Below are experts of layer 4 (counted from 0) of a mixture-of-experts language model. Rows are named router (the router's row for the expert), gate (a neuron's input weights, with its number), up (a neuron's input weights, with its number) and show model dimensions 192-255. Each number is 200 + 40 x the weight over its row's rms, rounded and kept within 0 to 999.
After each expert's rows: "mostly gets" lists some tokens that are sent to it at least half of the time. This comes from a sample of Wikipedia text that the model never trained on.

# expert 49
router,131,164,165,162,169,184,153,190,250,154,207,165,151,211,247,261,197,207,205,174,147,224,192,227,157,232,174,253,202,232,179,184,224,229,207,187,136,189,176,274,160,173,229,184,185,163,248,205,135,181,154,186,192,217,205,240,230,172,146,172,212,277,200,202
gate0,139,238,208,221,210,232,287,95,196,211,202,189,188,201,223,158,202,283,189,221,256,237,206,216,175,256,144,254,127,215,150,191,238,150,168,132,261,214,160,233,243,222,179,178,185,181,153,215,169,215,206,254,151,215,190,253,236,228,196,229,203,175,269,172
up0,172,192,174,206,203,205,285,136,223,251,226,94,214,198,171,142,189,224,180,242,210,118,297,251,174,240,195,195,182,228,144,134,275,153,198,152,255,149,193,215,311,177,226,218,159,250,148,184,121,267,215,204,188,206,188,241,217,247,274,137,223,175,260,243
gate1,243,162,218,240,194,169,273,263,216,192,286,214,217,187,194,249,176,246,168,181,123,226,243,225,225,183,231,194,218,220,170,142,138,206,178,183,195,202,211,311,240,271,202,217,160,179,190,272,114,218,122,146,219,165,227,242,224,186,103,186,206,150,286,196
up1,276,235,235,159,207,177,187,196,187,159,144,208,276,206,206,272,259,200,236,115,172,253,198,199,192,247,157,227,257,197,205,244,243,181,210,198,222,245,193,248,278,252,157,236,268,180,167,255,124,169,249,219,202,184,270,142,196,173,266,192,214,154,173,273
gate2,189,218,188,183,264,219,205,112,235,153,202,154,123,212,147,164,217,151,171,197,212,225,192,203,286,257,188,190,197,222,222,226,181,142,229,106,249,155,213,110,259,173,200,165,231,162,176,237,205,230,248,206,136,255,183,199,195,238,160,237,207,248,183,230
up2,167,193,199,138,247,223,134,170,269,159,241,162,126,188,157,177,197,127,188,207,200,176,196,164,218,227,198,229,241,130,160,218,159,214,299,162,204,163,259,107,209,150,205,188,188,158,181,187,220,278,202,229,222,134,179,225,157,230,228,229,215,239,243,248
mostly gets: "several ", "three ", "four ", "some ", "five ", "two "

# expert 80
router,151,221,204,212,230,164,169,264,222,196,181,196,141,199,245,185,212,193,273,187,249,224,165,251,241,190,217,183,271,194,219,152,191,155,177,179,157,138,186,205,152,164,238,135,211,88,171,188,189,210,243,216,182,244,175,233,262,148,156,229,157,229,193,242
gate0,232,173,190,218,280,225,222,220,254,208,182,180,114,148,168,133,154,229,233,244,192,261,185,184,164,246,231,151,101,236,217,197,279,223,151,177,211,244,239,167,250,147,159,171,250,155,257,136,145,196,127,196,252,129,240,230,192,218,214,212,152,253,267,192
up0,221,204,138,192,212,219,235,162,187,263,193,271,167,178,242,212,157,197,157,142,233,131,153,206,202,231,217,263,193,250,148,266,152,224,176,209,194,187,175,294,187,285,193,202,97,232,212,198,180,233,278,156,138,193,187,243,217,223,222,165,275,188,186,270
gate1,229,170,213,154,213,186,137,241,225,233,242,285,205,162,298,149,204,188,148,172,232,252,144,257,228,186,213,136,255,244,212,151,223,175,218,219,182,198,141,206,230,210,120,140,236,198,208,167,185,246,208,211,213,233,161,196,288,239,240,115,163,217,221,201
up1,189,197,234,182,171,179,181,318,181,230,195,176,161,196,231,176,215,236,208,221,255,199,144,192,171,194,249,156,235,206,197,233,249,206,187,202,173,232,186,178,208,192,218,206,194,208,211,154,195,174,236,179,222,182,150,233,211,178,218,154,174,244,174,200
gate2,222,260,225,144,197,269,194,173,190,137,194,153,255,155,252,272,196,213,159,132,193,202,227,169,136,216,195,261,210,167,258,273,187,196,247,182,201,222,200,129,258,223,212,178,161,155,160,259,200,174,205,176,248,163,221,151,268,200,232,209,199,201,307,158
up2,258,335,239,189,172,95,238,194,185,210,141,139,164,169,162,251,199,227,162,169,250,115,241,202,130,211,213,136,177,189,192,240,216,207,221,132,186,164,209,179,212,183,202,150,203,176,142,197,201,151,228,207,236,159,213,230,262,194,184,173,176,215,215,224
mostly gets: "United ", "American ", "ican ", "British ", "national ", "States "

# expert 144
router,153,201,210,214,143,221,173,198,179,184,103,250,194,228,169,165,206,234,219,215,193,228,155,199,238,232,168,187,216,181,294,232,163,140,169,200,173,228,179,221,280,236,178,211,234,127,104,203,228,209,206,171,218,178,149,214,200,230,251,235,238,155,238,205
gate0,222,168,151,182,261,252,262,171,239,184,250,235,197,220,205,224,163,188,156,180,186,213,211,244,121,178,196,135,255,182,272,102,219,209,177,196,180,144,126,199,169,200,213,136,150,216,232,224,185,146,185,183,170,228,189,210,270,206,185,205,227,168,221,146
up0,224,203,207,164,203,120,188,144,166,270,97,180,180,191,127,256,251,192,250,201,193,170,178,152,221,182,225,230,136,196,169,252,163,190,258,190,249,214,226,203,251,213,217,243,218,177,171,164,220,262,241,209,167,197,217,169,123,181,241,204,242,188,224,189
gate1,209,216,259,248,166,265,198,227,180,205,260,112,193,221,205,211,176,226,200,204,204,217,143,177,196,184,240,170,124,241,205,220,243,221,145,236,186,152,150,219,224,213,185,111,171,223,250,259,172,192,199,225,121,249,225,229,236,161,162,219,216,239,189,218
up1,202,187,170,184,228,197,236,200,213,145,124,170,172,158,166,160,173,216,219,150,219,210,260,222,206,183,154,144,232,146,202,227,273,222,174,188,182,240,219,203,164,200,241,216,261,236,119,173,162,161,147,254,179,171,166,219,149,273,206,219,200,168,207,201
gate2,208,123,202,198,143,184,116,218,223,145,274,190,197,165,215,158,152,200,183,171,213,196,165,163,162,150,225,268,229,212,192,106,192,145,159,202,228,148,184,238,273,197,173,160,214,226,179,193,122,241,158,176,156,269,233,195,187,199,184,189,206,289,246,168
up2,186,186,207,210,216,198,242,179,228,211,208,159,194,177,235,222,256,270,135,187,255,235,210,201,147,119,184,206,243,194,171,246,239,269,213,265,150,228,222,198,187,236,193,138,194,190,174,193,176,110,125,178,250,209,181,191,151,192,220,204,190,142,219,242
mostly gets: "John ", "George ", "William ", "ara ", "James ", "David "

# expert 70
router,297,245,245,192,192,196,229,207,175,238,231,199,204,192,176,182,183,204,168,217,199,134,268,148,187,259,160,169,258,128,198,138,172,188,207,134,231,207,224,161,156,194,178,147,210,256,214,192,187,243,233,186,248,186,176,138,227,272,218,222,184,136,229,184
gate0,186,172,227,196,234,199,207,230,206,172,158,182,222,203,211,241,150,271,178,211,159,262,265,182,175,157,184,204,180,208,191,209,209,158,197,162,215,251,179,187,270,229,165,249,152,254,207,157,256,191,265,230,169,253,174,213,181,240,200,207,174,201,209,158
up0,160,207,225,205,230,142,235,107,197,269,191,137,181,281,227,197,180,160,200,179,257,200,218,169,208,228,214,188,222,116,167,190,192,203,188,242,175,190,211,126,177,207,227,197,133,216,213,238,236,184,192,170,208,220,242,234,188,159,280,173,239,256,168,175
gate1,156,171,240,215,248,196,149,199,214,182,225,90,199,215,109,276,226,210,211,246,252,264,158,178,205,227,182,179,239,198,254,211,153,197,199,164,232,138,182,178,198,143,258,229,173,238,146,111,177,170,158,172,160,191,166,197,170,144,216,242,165,195,181,189
up1,170,188,212,157,177,223,158,299,179,163,172,174,177,257,147,181,207,148,177,194,235,194,183,114,212,254,250,148,233,237,221,183,163,181,179,272,240,172,213,233,197,126,262,144,242,198,172,142,111,193,159,213,115,201,163,181,244,212,288,227,128,181,206,143
gate2,228,231,195,217,215,183,133,202,283,160,255,169,185,181,186,193,202,124,164,197,212,176,198,165,242,195,200,168,148,244,216,176,181,227,270,206,212,150,146,250,162,221,262,200,198,255,177,284,139,271,176,182,212,182,196,138,187,112,231,142,192,262,153,204
up2,181,267,174,222,176,212,164,217,175,196,158,246,200,199,272,147,217,219,216,232,221,279,217,271,228,219,174,192,230,178,183,252,215,267,198,216,175,159,151,191,227,160,221,184,215,278,190,218,239,185,167,189,261,240,239,59,233,286,212,131,258,196,167,252
mostly gets: "b", "h", "ah", "B", "oh", "Kh"

# expert 3
router,216,150,251,228,207,223,238,174,100,205,251,223,175,336,157,202,177,196,162,259,213,189,203,213,255,191,207,192,251,200,234,223,126,264,165,235,277,220,237,239,186,194,154,129,183,228,132,193,195,194,205,195,258,199,96,153,140,251,186,194,152,224,199,167
gate0,185,252,120,143,203,152,213,209,254,228,204,196,215,196,198,154,122,227,145,158,186,143,241,235,210,185,240,210,189,244,231,214,192,203,237,220,164,143,230,184,199,161,239,275,185,112,256,117,217,203,164,138,193,246,228,211,195,214,197,160,209,165,185,170
up0,275,208,206,243,198,242,158,145,216,188,265,194,165,215,201,176,254,177,204,158,268,213,158,318,170,238,183,163,140,209,119,221,186,168,155,201,206,211,229,218,196,215,285,159,196,202,140,258,208,172,226,280,177,182,216,162,196,224,175,234,229,211,245,232
gate1,238,281,243,227,189,203,191,205,253,198,270,257,190,233,171,218,233,210,211,207,157,178,207,189,266,163,156,195,106,161,249,206,154,177,227,133,157,250,185,228,209,213,250,126,217,206,172,208,135,193,163,210,179,153,214,163,189,185,138,166,181,156,178,241
up1,176,137,173,180,195,251,249,215,194,156,322,196,199,201,224,178,149,139,174,176,226,249,209,205,229,232,148,248,233,193,168,208,194,173,281,165,188,204,224,169,209,182,213,161,111,130,229,232,232,188,193,210,216,147,219,193,169,149,247,261,226,167,179,200
gate2,188,182,273,199,144,214,196,206,199,208,285,256,262,97,181,219,237,239,183,260,184,200,155,213,174,179,180,162,301,214,184,145,168,176,158,172,256,251,220,249,192,161,241,209,208,114,168,291,231,171,239,212,148,152,208,188,214,234,161,164,134,239,176,235
up2,201,188,190,224,160,170,222,220,268,186,201,211,149,200,198,205,187,190,158,218,254,250,165,211,192,224,136,171,212,232,192,217,162,157,84,253,173,184,272,188,110,207,202,230,217,215,180,214,175,240,196,163,177,129,189,233,230,214,251,221,140,198,244,164
mostly gets: "'", "ver", "ever", "ful", "’", "ove "

# expert 77
router,153,155,245,233,241,226,227,246,218,179,222,220,164,269,158,166,189,237,184,199,195,193,200,234,224,232,202,194,120,245,267,191,146,218,140,204,175,230,252,278,205,204,176,146,259,168,193,220,192,150,170,208,204,137,128,221,149,284,196,195,203,267,222,178
gate0,210,176,177,231,200,188,199,195,116,226,232,183,218,172,173,155,165,144,263,233,143,194,204,152,184,197,120,268,139,145,200,235,154,254,151,278,167,248,188,221,245,197,210,204,269,215,180,168,137,124,149,182,112,199,195,159,111,124,284,306,201,202,200,257
up0,201,165,183,207,190,188,188,158,300,140,160,251,287,158,197,239,183,148,148,241,267,209,201,238,256,123,200,179,227,280,179,201,218,145,211,198,195,167,165,253,157,222,194,244,203,191,302,184,152,178,262,242,175,238,188,208,230,170,222,148,204,174,209,193
gate1,154,203,199,310,183,187,192,258,175,142,228,148,221,171,217,196,200,205,187,269,208,222,238,254,169,203,159,183,158,243,232,213,149,300,162,176,210,266,213,294,306,222,190,179,210,217,225,234,242,212,239,170,205,211,142,188,125,280,174,248,192,246,208,133
up1,212,185,204,253,178,236,209,221,189,163,166,180,209,153,234,206,203,169,126,228,149,211,218,245,112,255,168,271,215,179,264,153,145,281,169,189,168,196,155,267,254,144,185,143,169,303,192,170,115,224,190,195,169,199,214,198,197,148,218,240,249,240,173,128
gate2,199,278,212,130,192,216,184,144,128,244,200,213,173,224,197,107,223,235,143,212,191,196,231,224,213,290,196,203,173,223,165,203,169,243,169,211,170,209,136,265,220,260,209,252,233,219,126,152,200,188,211,184,93,109,171,169,216,156,228,178,252,152,264,220
up2,178,216,230,220,236,221,168,210,146,203,241,170,170,200,195,109,189,157,185,228,203,219,212,199,218,207,187,181,184,186,173,146,216,286,172,206,202,145,186,273,165,221,187,150,218,161,123,185,222,246,185,246,197,196,153,234,177,179,196,201,210,139,184,207
mostly gets: "od", "é ", "ata ", "de ", "io ", "z "

# expert 131
router,180,190,196,146,154,173,231,213,276,249,198,123,308,202,165,228,189,180,178,206,297,189,177,208,165,191,201,250,221,147,245,274,278,166,177,180,215,139,165,191,183,174,196,143,258,161,202,157,162,178,148,234,244,171,195,204,223,216,250,210,191,173,198,168
gate0,197,190,203,317,169,212,166,217,241,136,216,174,225,195,189,201,210,160,203,297,198,204,253,170,188,255,190,292,184,183,205,138,211,188,190,181,250,199,199,149,273,193,244,197,211,170,165,174,204,167,246,232,207,130,199,265,274,212,241,275,203,189,192,158
up0,149,264,179,143,246,258,280,175,213,223,177,222,162,190,196,166,237,230,174,132,206,150,162,196,162,206,178,210,195,250,165,191,216,228,237,201,251,214,242,137,203,263,218,167,173,192,192,208,273,179,265,189,202,182,150,132,151,215,174,182,194,211,190,245
gate1,176,189,248,187,225,178,169,267,210,185,254,187,245,208,105,181,228,196,155,180,282,241,154,157,182,210,233,247,192,200,187,237,248,155,226,227,228,157,242,183,187,217,234,245,168,211,160,96,140,187,231,226,218,230,251,319,181,163,192,207,192,170,154,242
up1,191,212,105,175,205,209,156,235,208,199,160,165,228,173,251,188,190,184,215,236,190,153,222,257,172,227,168,229,248,298,131,172,276,243,197,165,173,123,183,209,267,218,203,203,184,248,172,227,247,205,216,170,271,225,174,120,235,223,231,198,204,219,172,203
gate2,246,112,214,188,200,200,190,217,154,195,191,198,259,153,259,174,156,238,245,171,267,188,197,175,225,203,159,255,239,229,208,206,171,146,179,172,285,246,108,249,166,192,156,231,278,184,144,170,239,250,199,234,175,151,248,177,106,185,254,238,138,199,172,186
up2,182,233,175,180,200,258,228,207,267,228,229,171,171,143,204,221,178,164,154,211,228,158,253,164,218,237,197,232,235,200,175,208,138,237,152,220,212,174,272,144,254,208,231,160,174,209,166,152,145,326,150,199,139,164,224,193,256,281,197,173,265,300,236,273
mostly gets: "New ", "eb", "Gre", "exp", "Austral", "Canad"

# expert 8
router,200,216,219,196,142,229,263,226,103,290,231,195,171,232,236,192,243,176,147,174,161,188,236,180,199,245,243,233,114,186,198,202,211,149,222,222,247,112,218,236,274,173,177,178,240,200,240,202,161,201,228,152,172,237,141,201,222,170,208,143,229,173,164,118
gate4,187,199,224,202,170,244,221,240,149,294,219,202,238,220,210,227,238,280,195,151,233,153,162,241,230,172,196,206,156,273,212,155,164,142,196,202,228,145,164,237,179,253,229,181,246,200,261,188,218,158,136,195,214,174,257,159,215,150,242,204,162,241,225,177
up4,168,129,174,205,146,193,248,211,144,242,248,157,202,171,148,196,266,237,201,165,187,143,192,197,205,159,173,161,250,255,199,154,192,195,184,202,181,156,244,293,219,229,204,149,162,214,223,154,168,184,208,155,200,199,232,194,235,124,144,209,202,201,269,174
gate5,192,183,172,197,180,219,159,228,216,160,136,223,202,235,193,269,193,194,171,196,170,136,164,129,215,128,203,123,268,209,213,240,245,214,232,244,231,170,202,104,254,216,228,228,213,192,224,154,175,209,203,233,195,197,205,180,294,214,235,115,237,130,232,153
up5,146,198,159,201,167,210,248,169,225,184,160,149,189,160,155,287,205,161,176,256,211,91,137,163,237,170,253,158,258,155,172,250,170,170,262,241,260,235,193,132,209,267,250,196,234,198,252,226,178,250,232,174,218,212,245,180,277,212,204,159,186,155,213,164
gate6,215,204,180,250,260,223,255,225,182,143,181,148,143,213,177,159,234,155,186,251,176,251,166,319,251,280,194,218,182,205,163,283,184,181,215,244,203,205,266,196,199,204,211,168,143,217,214,191,207,248,175,215,173,192,193,208,149,194,207,189,231,286,130,188
up6,158,163,194,218,198,248,216,178,253,178,210,153,181,204,217,118,253,135,120,213,146,190,201,303,196,239,200,194,164,218,209,239,194,223,217,167,179,189,267,211,196,275,140,215,170,191,227,171,180,228,173,178,173,165,161,223,134,147,205,225,194,253,126,197
mostly gets: "H", "Fr", "F", "Char", "Alb", "Y"

# expert 10
router,197,188,236,137,239,214,259,193,240,221,247,257,110,162,232,196,148,163,204,193,177,165,207,235,273,248,240,230,251,126,170,136,205,153,128,149,130,208,224,196,194,174,240,274,248,164,223,235,246,127,211,228,188,273,209,204,204,209,198,234,180,150,210,183
gate5,207,185,283,146,139,191,180,188,191,181,234,180,251,230,171,195,259,141,198,129,177,222,173,244,149,206,162,196,259,180,201,199,121,255,294,175,197,131,174,210,200,187,205,214,166,191,197,167,192,168,194,151,162,277,194,166,142,224,190,216,215,210,184,233
up5,223,243,204,252,196,244,241,261,172,213,141,199,204,201,247,168,212,201,208,192,248,231,194,214,193,226,199,149,222,237,103,214,169,217,149,195,158,193,267,212,189,258,188,186,214,163,221,217,204,241,141,205,248,173,206,250,142,226,182,219,95,164,166,168
gate6,199,257,130,202,165,145,205,185,219,294,230,236,224,186,233,218,183,210,175,142,273,184,210,157,199,190,149,207,143,123,172,230,181,219,194,247,210,172,223,178,207,259,220,204,261,257,200,192,150,217,276,158,191,220,250,130,140,273,139,172,138,192,182,205
up6,227,269,174,208,180,194,231,216,182,213,207,243,107,130,205,215,233,173,278,124,153,215,198,197,178,183,169,133,209,197,221,256,238,216,179,201,242,157,257,165,122,235,170,217,219,244,222,220,204,250,227,220,231,196,208,205,248,188,190,164,222,276,222,146
gate7,251,215,183,231,246,237,247,170,193,134,175,227,185,129,204,186,167,255,213,165,219,258,265,196,227,196,272,168,182,236,111,222,241,192,221,181,169,189,169,183,217,223,180,199,221,258,191,281,242,236,229,194,229,261,206,192,189,239,253,234,217,245,129,201
up7,222,223,263,191,176,131,155,158,183,236,201,218,272,198,172,197,188,122,226,201,210,207,155,215,193,233,70,207,234,201,322,252,191,192,138,291,199,200,198,201,217,228,213,118,213,192,165,143,188,218,163,206,252,147,202,159,171,103,170,170,251,135,233,199
mostly gets: "H", "ac", "Ac"

# expert 56
router,187,202,200,275,275,191,148,224,204,210,191,191,210,250,231,140,199,147,145,164,258,204,234,208,244,173,250,268,190,191,149,213,187,291,194,189,196,122,261,181,192,194,205,196,135,226,110,190,242,178,178,211,216,175,221,169,162,227,161,259,255,211,242,185
gate5,197,239,220,196,154,155,245,207,166,142,226,245,177,310,198,201,172,160,215,156,176,218,161,149,154,225,223,184,203,210,205,249,308,239,197,196,164,211,155,268,177,233,138,191,145,264,222,216,189,185,217,122,131,238,167,150,189,162,158,188,127,217,191,230
up5,205,263,231,239,349,190,211,173,239,220,185,160,124,187,277,239,227,254,200,183,168,162,233,197,193,258,130,295,80,239,247,178,187,205,167,257,228,234,177,120,227,219,178,278,244,221,168,203,197,191,238,219,186,214,112,188,167,216,147,215,219,204,147,233
gate6,196,217,188,288,144,170,233,249,231,151,255,212,119,188,135,187,273,234,262,219,150,263,153,198,204,235,224,270,187,187,218,139,207,214,256,282,159,230,203,192,153,171,153,224,188,156,178,181,236,245,120,196,217,140,283,207,164,242,264,231,109,229,208,184
up6,256,182,246,145,225,182,211,215,208,204,201,167,147,196,194,120,145,139,227,214,212,231,208,105,290,193,199,160,308,216,139,154,186,176,180,197,229,199,200,201,226,256,225,155,256,258,212,231,160,217,209,175,239,211,203,167,268,219,199,182,189,174,167,252
gate7,143,224,210,213,200,174,171,230,182,222,268,245,232,201,208,247,220,285,189,199,110,187,289,219,175,214,236,159,166,135,222,219,205,218,194,237,215,162,200,175,203,246,234,193,275,189,197,232,212,192,142,211,219,200,147,214,228,221,217,302,195,211,197,172
up7,230,135,202,144,243,270,170,155,200,220,149,231,257,263,219,176,192,181,235,200,184,173,143,159,212,187,138,238,174,281,172,193,243,184,228,178,242,190,222,205,225,124,205,211,230,215,231,139,230,164,201,208,186,168,273,191,134,208,96,186,240,201,245,229
mostly gets: "elec", "Sci", "studi", "Sec", "udi", "jec"

# expert 0
router,175,179,208,194,235,170,193,221,176,157,227,191,123,235,226,283,222,189,187,138,153,262,279,228,184,190,168,145,116,197,243,202,178,244,219,174,192,167,191,251,205,161,229,194,181,145,278,230,129,180,151,199,119,217,260,205,247,233,179,253,146,178,160,223
gate4,190,169,161,138,181,180,142,205,224,204,233,208,201,238,137,213,196,187,197,176,254,130,228,205,199,226,176,125,200,238,162,186,280,290,159,223,148,222,263,218,184,245,161,168,96,161,153,201,213,228,240,123,260,139,191,182,172,288,214,228,211,251,161,214
up4,251,126,207,198,131,246,186,143,151,187,181,259,176,170,209,260,206,196,199,226,203,208,260,214,245,203,209,165,137,214,210,247,311,180,245,238,247,181,252,216,184,185,180,220,208,225,146,166,157,170,209,178,199,152,232,233,163,202,241,238,196,169,234,255
gate5,194,204,153,228,241,200,176,208,207,223,134,238,187,222,249,183,198,268,257,153,196,187,245,233,110,226,226,177,200,175,193,160,130,210,224,252,204,176,192,126,168,170,152,203,288,227,146,176,228,198,146,176,201,185,177,191,157,230,196,210,178,192,166,276
up5,165,132,134,200,200,192,203,165,163,178,234,194,176,278,205,169,217,194,187,216,273,215,198,140,190,177,198,209,246,227,116,170,208,279,239,256,169,112,182,131,231,185,208,195,185,228,194,199,189,220,154,177,240,169,159,194,242,237,205,214,176,185,261,239
gate6,235,225,248,258,193,219,200,263,197,159,243,191,222,197,178,207,191,194,172,254,181,178,186,227,245,194,233,173,186,210,183,233,197,203,212,190,234,190,198,207,144,234,207,178,187,367,163,220,150,183,273,168,199,158,214,190,237,198,183,195,192,149,199,205
up6,221,191,255,224,203,206,170,263,238,223,247,170,262,154,149,218,198,152,256,223,204,182,204,243,161,240,263,174,152,182,224,176,190,276,288,251,168,172,205,219,174,178,201,183,167,249,197,198,125,155,214,223,109,205,179,198,273,154,139,235,215,197,195,127
mostly gets: "their ", "The ", "the ", "his ", "His ", "new "

# expert 119
router,164,196,255,237,192,237,246,153,208,157,278,177,151,208,175,217,170,144,244,201,241,257,239,258,250,196,214,226,148,235,256,241,192,270,134,213,201,222,219,210,167,165,231,180,197,266,163,196,249,173,149,222,229,144,202,164,248,253,227,223,228,180,227,231
gate0,189,173,288,172,152,167,151,131,172,156,284,202,156,135,184,183,195,205,156,216,180,244,170,200,169,191,173,205,180,199,218,134,202,227,187,152,130,186,165,149,169,234,257,204,247,158,222,223,199,212,235,227,150,243,200,301,199,212,221,180,186,220,202,190
up0,186,183,147,168,166,217,237,193,179,185,153,161,208,225,225,167,148,267,197,237,174,246,270,188,182,171,160,164,174,201,128,248,256,191,176,258,210,84,224,168,171,241,232,173,242,224,197,180,199,250,175,241,149,257,207,241,189,216,227,169,206,264,205,269
gate1,125,190,179,184,204,161,188,305,177,243,260,276,183,189,235,238,155,121,207,149,204,231,215,165,107,80,226,258,279,200,202,193,202,246,209,221,191,230,228,261,246,241,198,205,200,168,235,162,156,192,228,302,245,152,149,157,116,204,194,214,212,133,221,157
up1,221,255,197,233,125,143,291,234,180,215,192,279,188,202,235,169,175,181,270,188,236,195,163,201,163,91,217,196,265,203,134,201,197,253,183,245,227,237,223,274,245,215,206,223,285,238,225,198,243,176,229,248,227,144,158,153,59,268,157,226,232,121,261,174
gate2,257,245,257,169,158,124,209,231,195,180,172,178,154,180,164,257,201,247,185,220,153,171,206,227,198,182,248,191,244,222,253,173,205,249,175,208,178,206,198,181,188,174,122,169,262,230,93,241,195,267,214,195,204,224,200,169,230,241,147,163,264,190,234,158
up2,224,182,242,134,210,151,230,212,210,141,160,217,173,150,140,209,220,173,182,216,145,172,222,258,183,213,256,184,215,211,263,173,221,257,176,216,179,175,220,211,181,184,172,168,261,204,115,236,217,250,155,227,204,178,206,190,226,212,136,194,307,130,217,157
mostly gets: "first ", "same ", "-", "First ", "second ", "third "

# expert 150
router,252,186,202,153,163,213,112,162,163,269,166,149,180,172,128,162,193,228,210,218,218,144,134,214,205,157,171,213,244,217,215,190,181,226,228,165,237,229,144,266,237,190,255,213,235,219,125,148,150,171,207,271,161,227,190,236,213,130,227,163,227,220,275,229
gate0,235,130,221,247,193,206,142,179,240,250,183,202,249,214,224,163,287,143,269,181,142,193,215,207,224,169,225,128,233,214,204,131,260,226,156,216,158,175,161,222,187,209,227,169,257,214,166,210,201,172,180,229,219,223,213,232,186,139,225,188,197,190,221,227
up0,250,211,223,190,169,236,123,219,269,236,209,239,218,178,212,221,252,193,190,138,137,181,194,160,190,267,191,154,270,248,222,163,164,192,244,186,156,268,140,190,211,227,204,200,249,201,191,193,202,106,208,178,116,210,146,151,162,83,205,254,233,265,149,169
gate1,222,182,187,202,223,228,230,176,262,202,138,184,199,182,203,195,102,221,182,158,185,168,203,192,155,223,137,177,163,183,185,144,195,227,197,174,228,210,217,188,184,274,150,200,194,254,144,204,201,194,190,168,167,184,212,235,263,181,192,153,183,213,184,256
up1,182,157,207,182,146,198,135,250,153,191,249,220,228,219,197,224,235,202,229,251,178,207,222,203,236,211,233,222,238,211,187,181,176,152,202,212,160,166,167,215,234,117,242,222,230,186,164,252,206,182,238,199,210,219,227,167,201,205,196,249,222,212,218,173
gate2,240,192,223,184,206,238,270,221,161,191,210,193,220,182,151,237,104,127,263,196,252,155,222,149,194,193,177,201,184,207,103,254,97,225,229,184,221,261,204,250,198,223,256,89,184,190,192,204,223,266,223,164,264,161,212,155,213,200,190,182,181,224,215,196
up2,138,198,241,141,168,231,212,200,224,178,263,169,159,248,203,265,128,169,234,212,250,166,250,150,183,170,180,191,162,188,192,164,120,252,156,257,184,231,217,258,199,209,292,153,139,238,147,199,267,153,143,167,212,212,208,163,188,259,206,123,144,209,193,158
mostly gets: "|---|---|---|---", "Gen", "assi", "Year ", "otes ", "Team "

# expert 24
router,239,188,177,245,237,164,191,252,244,208,224,233,237,219,148,123,194,222,231,128,184,116,240,200,167,250,145,225,158,216,238,220,215,234,203,243,231,219,146,213,206,274,150,274,219,155,120,261,179,195,240,201,203,199,216,131,137,150,158,212,204,289,248,178
gate4,204,195,180,246,154,201,185,193,253,125,112,187,168,208,232,204,206,103,183,192,210,223,197,228,266,216,205,126,219,223,100,169,160,160,202,104,198,164,200,133,194,248,205,165,217,154,165,242,266,248,201,258,272,241,176,233,188,222,241,192,172,215,233,179
up4,251,249,208,164,246,239,147,185,164,174,184,201,183,194,178,207,163,254,212,153,164,168,121,216,163,153,217,188,138,214,177,218,262,229,276,163,230,227,221,213,218,192,179,201,190,220,188,139,110,237,208,173,195,195,211,252,176,128,163,253,203,213,238,292
gate5,178,197,225,221,214,255,209,166,191,226,222,160,164,231,203,148,189,225,231,241,180,106,136,217,190,217,219,183,190,195,208,191,141,199,174,240,217,259,166,249,132,223,168,243,146,249,166,230,253,211,235,264,259,252,176,245,195,175,189,251,272,151,169,167
up5,186,195,227,206,211,314,182,175,184,209,200,165,177,199,198,129,185,267,214,180,184,140,150,231,207,238,200,147,209,191,201,245,126,208,196,217,195,252,190,233,218,230,127,161,170,174,233,228,259,242,199,207,187,248,214,262,156,188,246,229,234,215,261,170
gate6,143,111,173,192,247,257,186,247,188,310,195,209,212,304,230,198,186,221,201,175,196,177,244,165,213,197,178,153,142,185,233,210,172,218,148,202,253,227,215,190,223,276,215,198,210,155,195,196,186,264,238,152,188,165,257,239,211,203,219,138,215,296,216,208
up6,197,233,220,247,221,250,163,257,181,191,225,171,222,159,255,218,200,157,135,260,171,184,242,213,210,233,227,199,223,224,196,181,187,212,264,271,220,181,238,202,197,186,190,193,202,153,227,231,147,133,202,260,315,149,132,151,228,133,208,192,126,209,147,226
mostly gets: "by", "ollow", "buil", "fir", "ong", "su"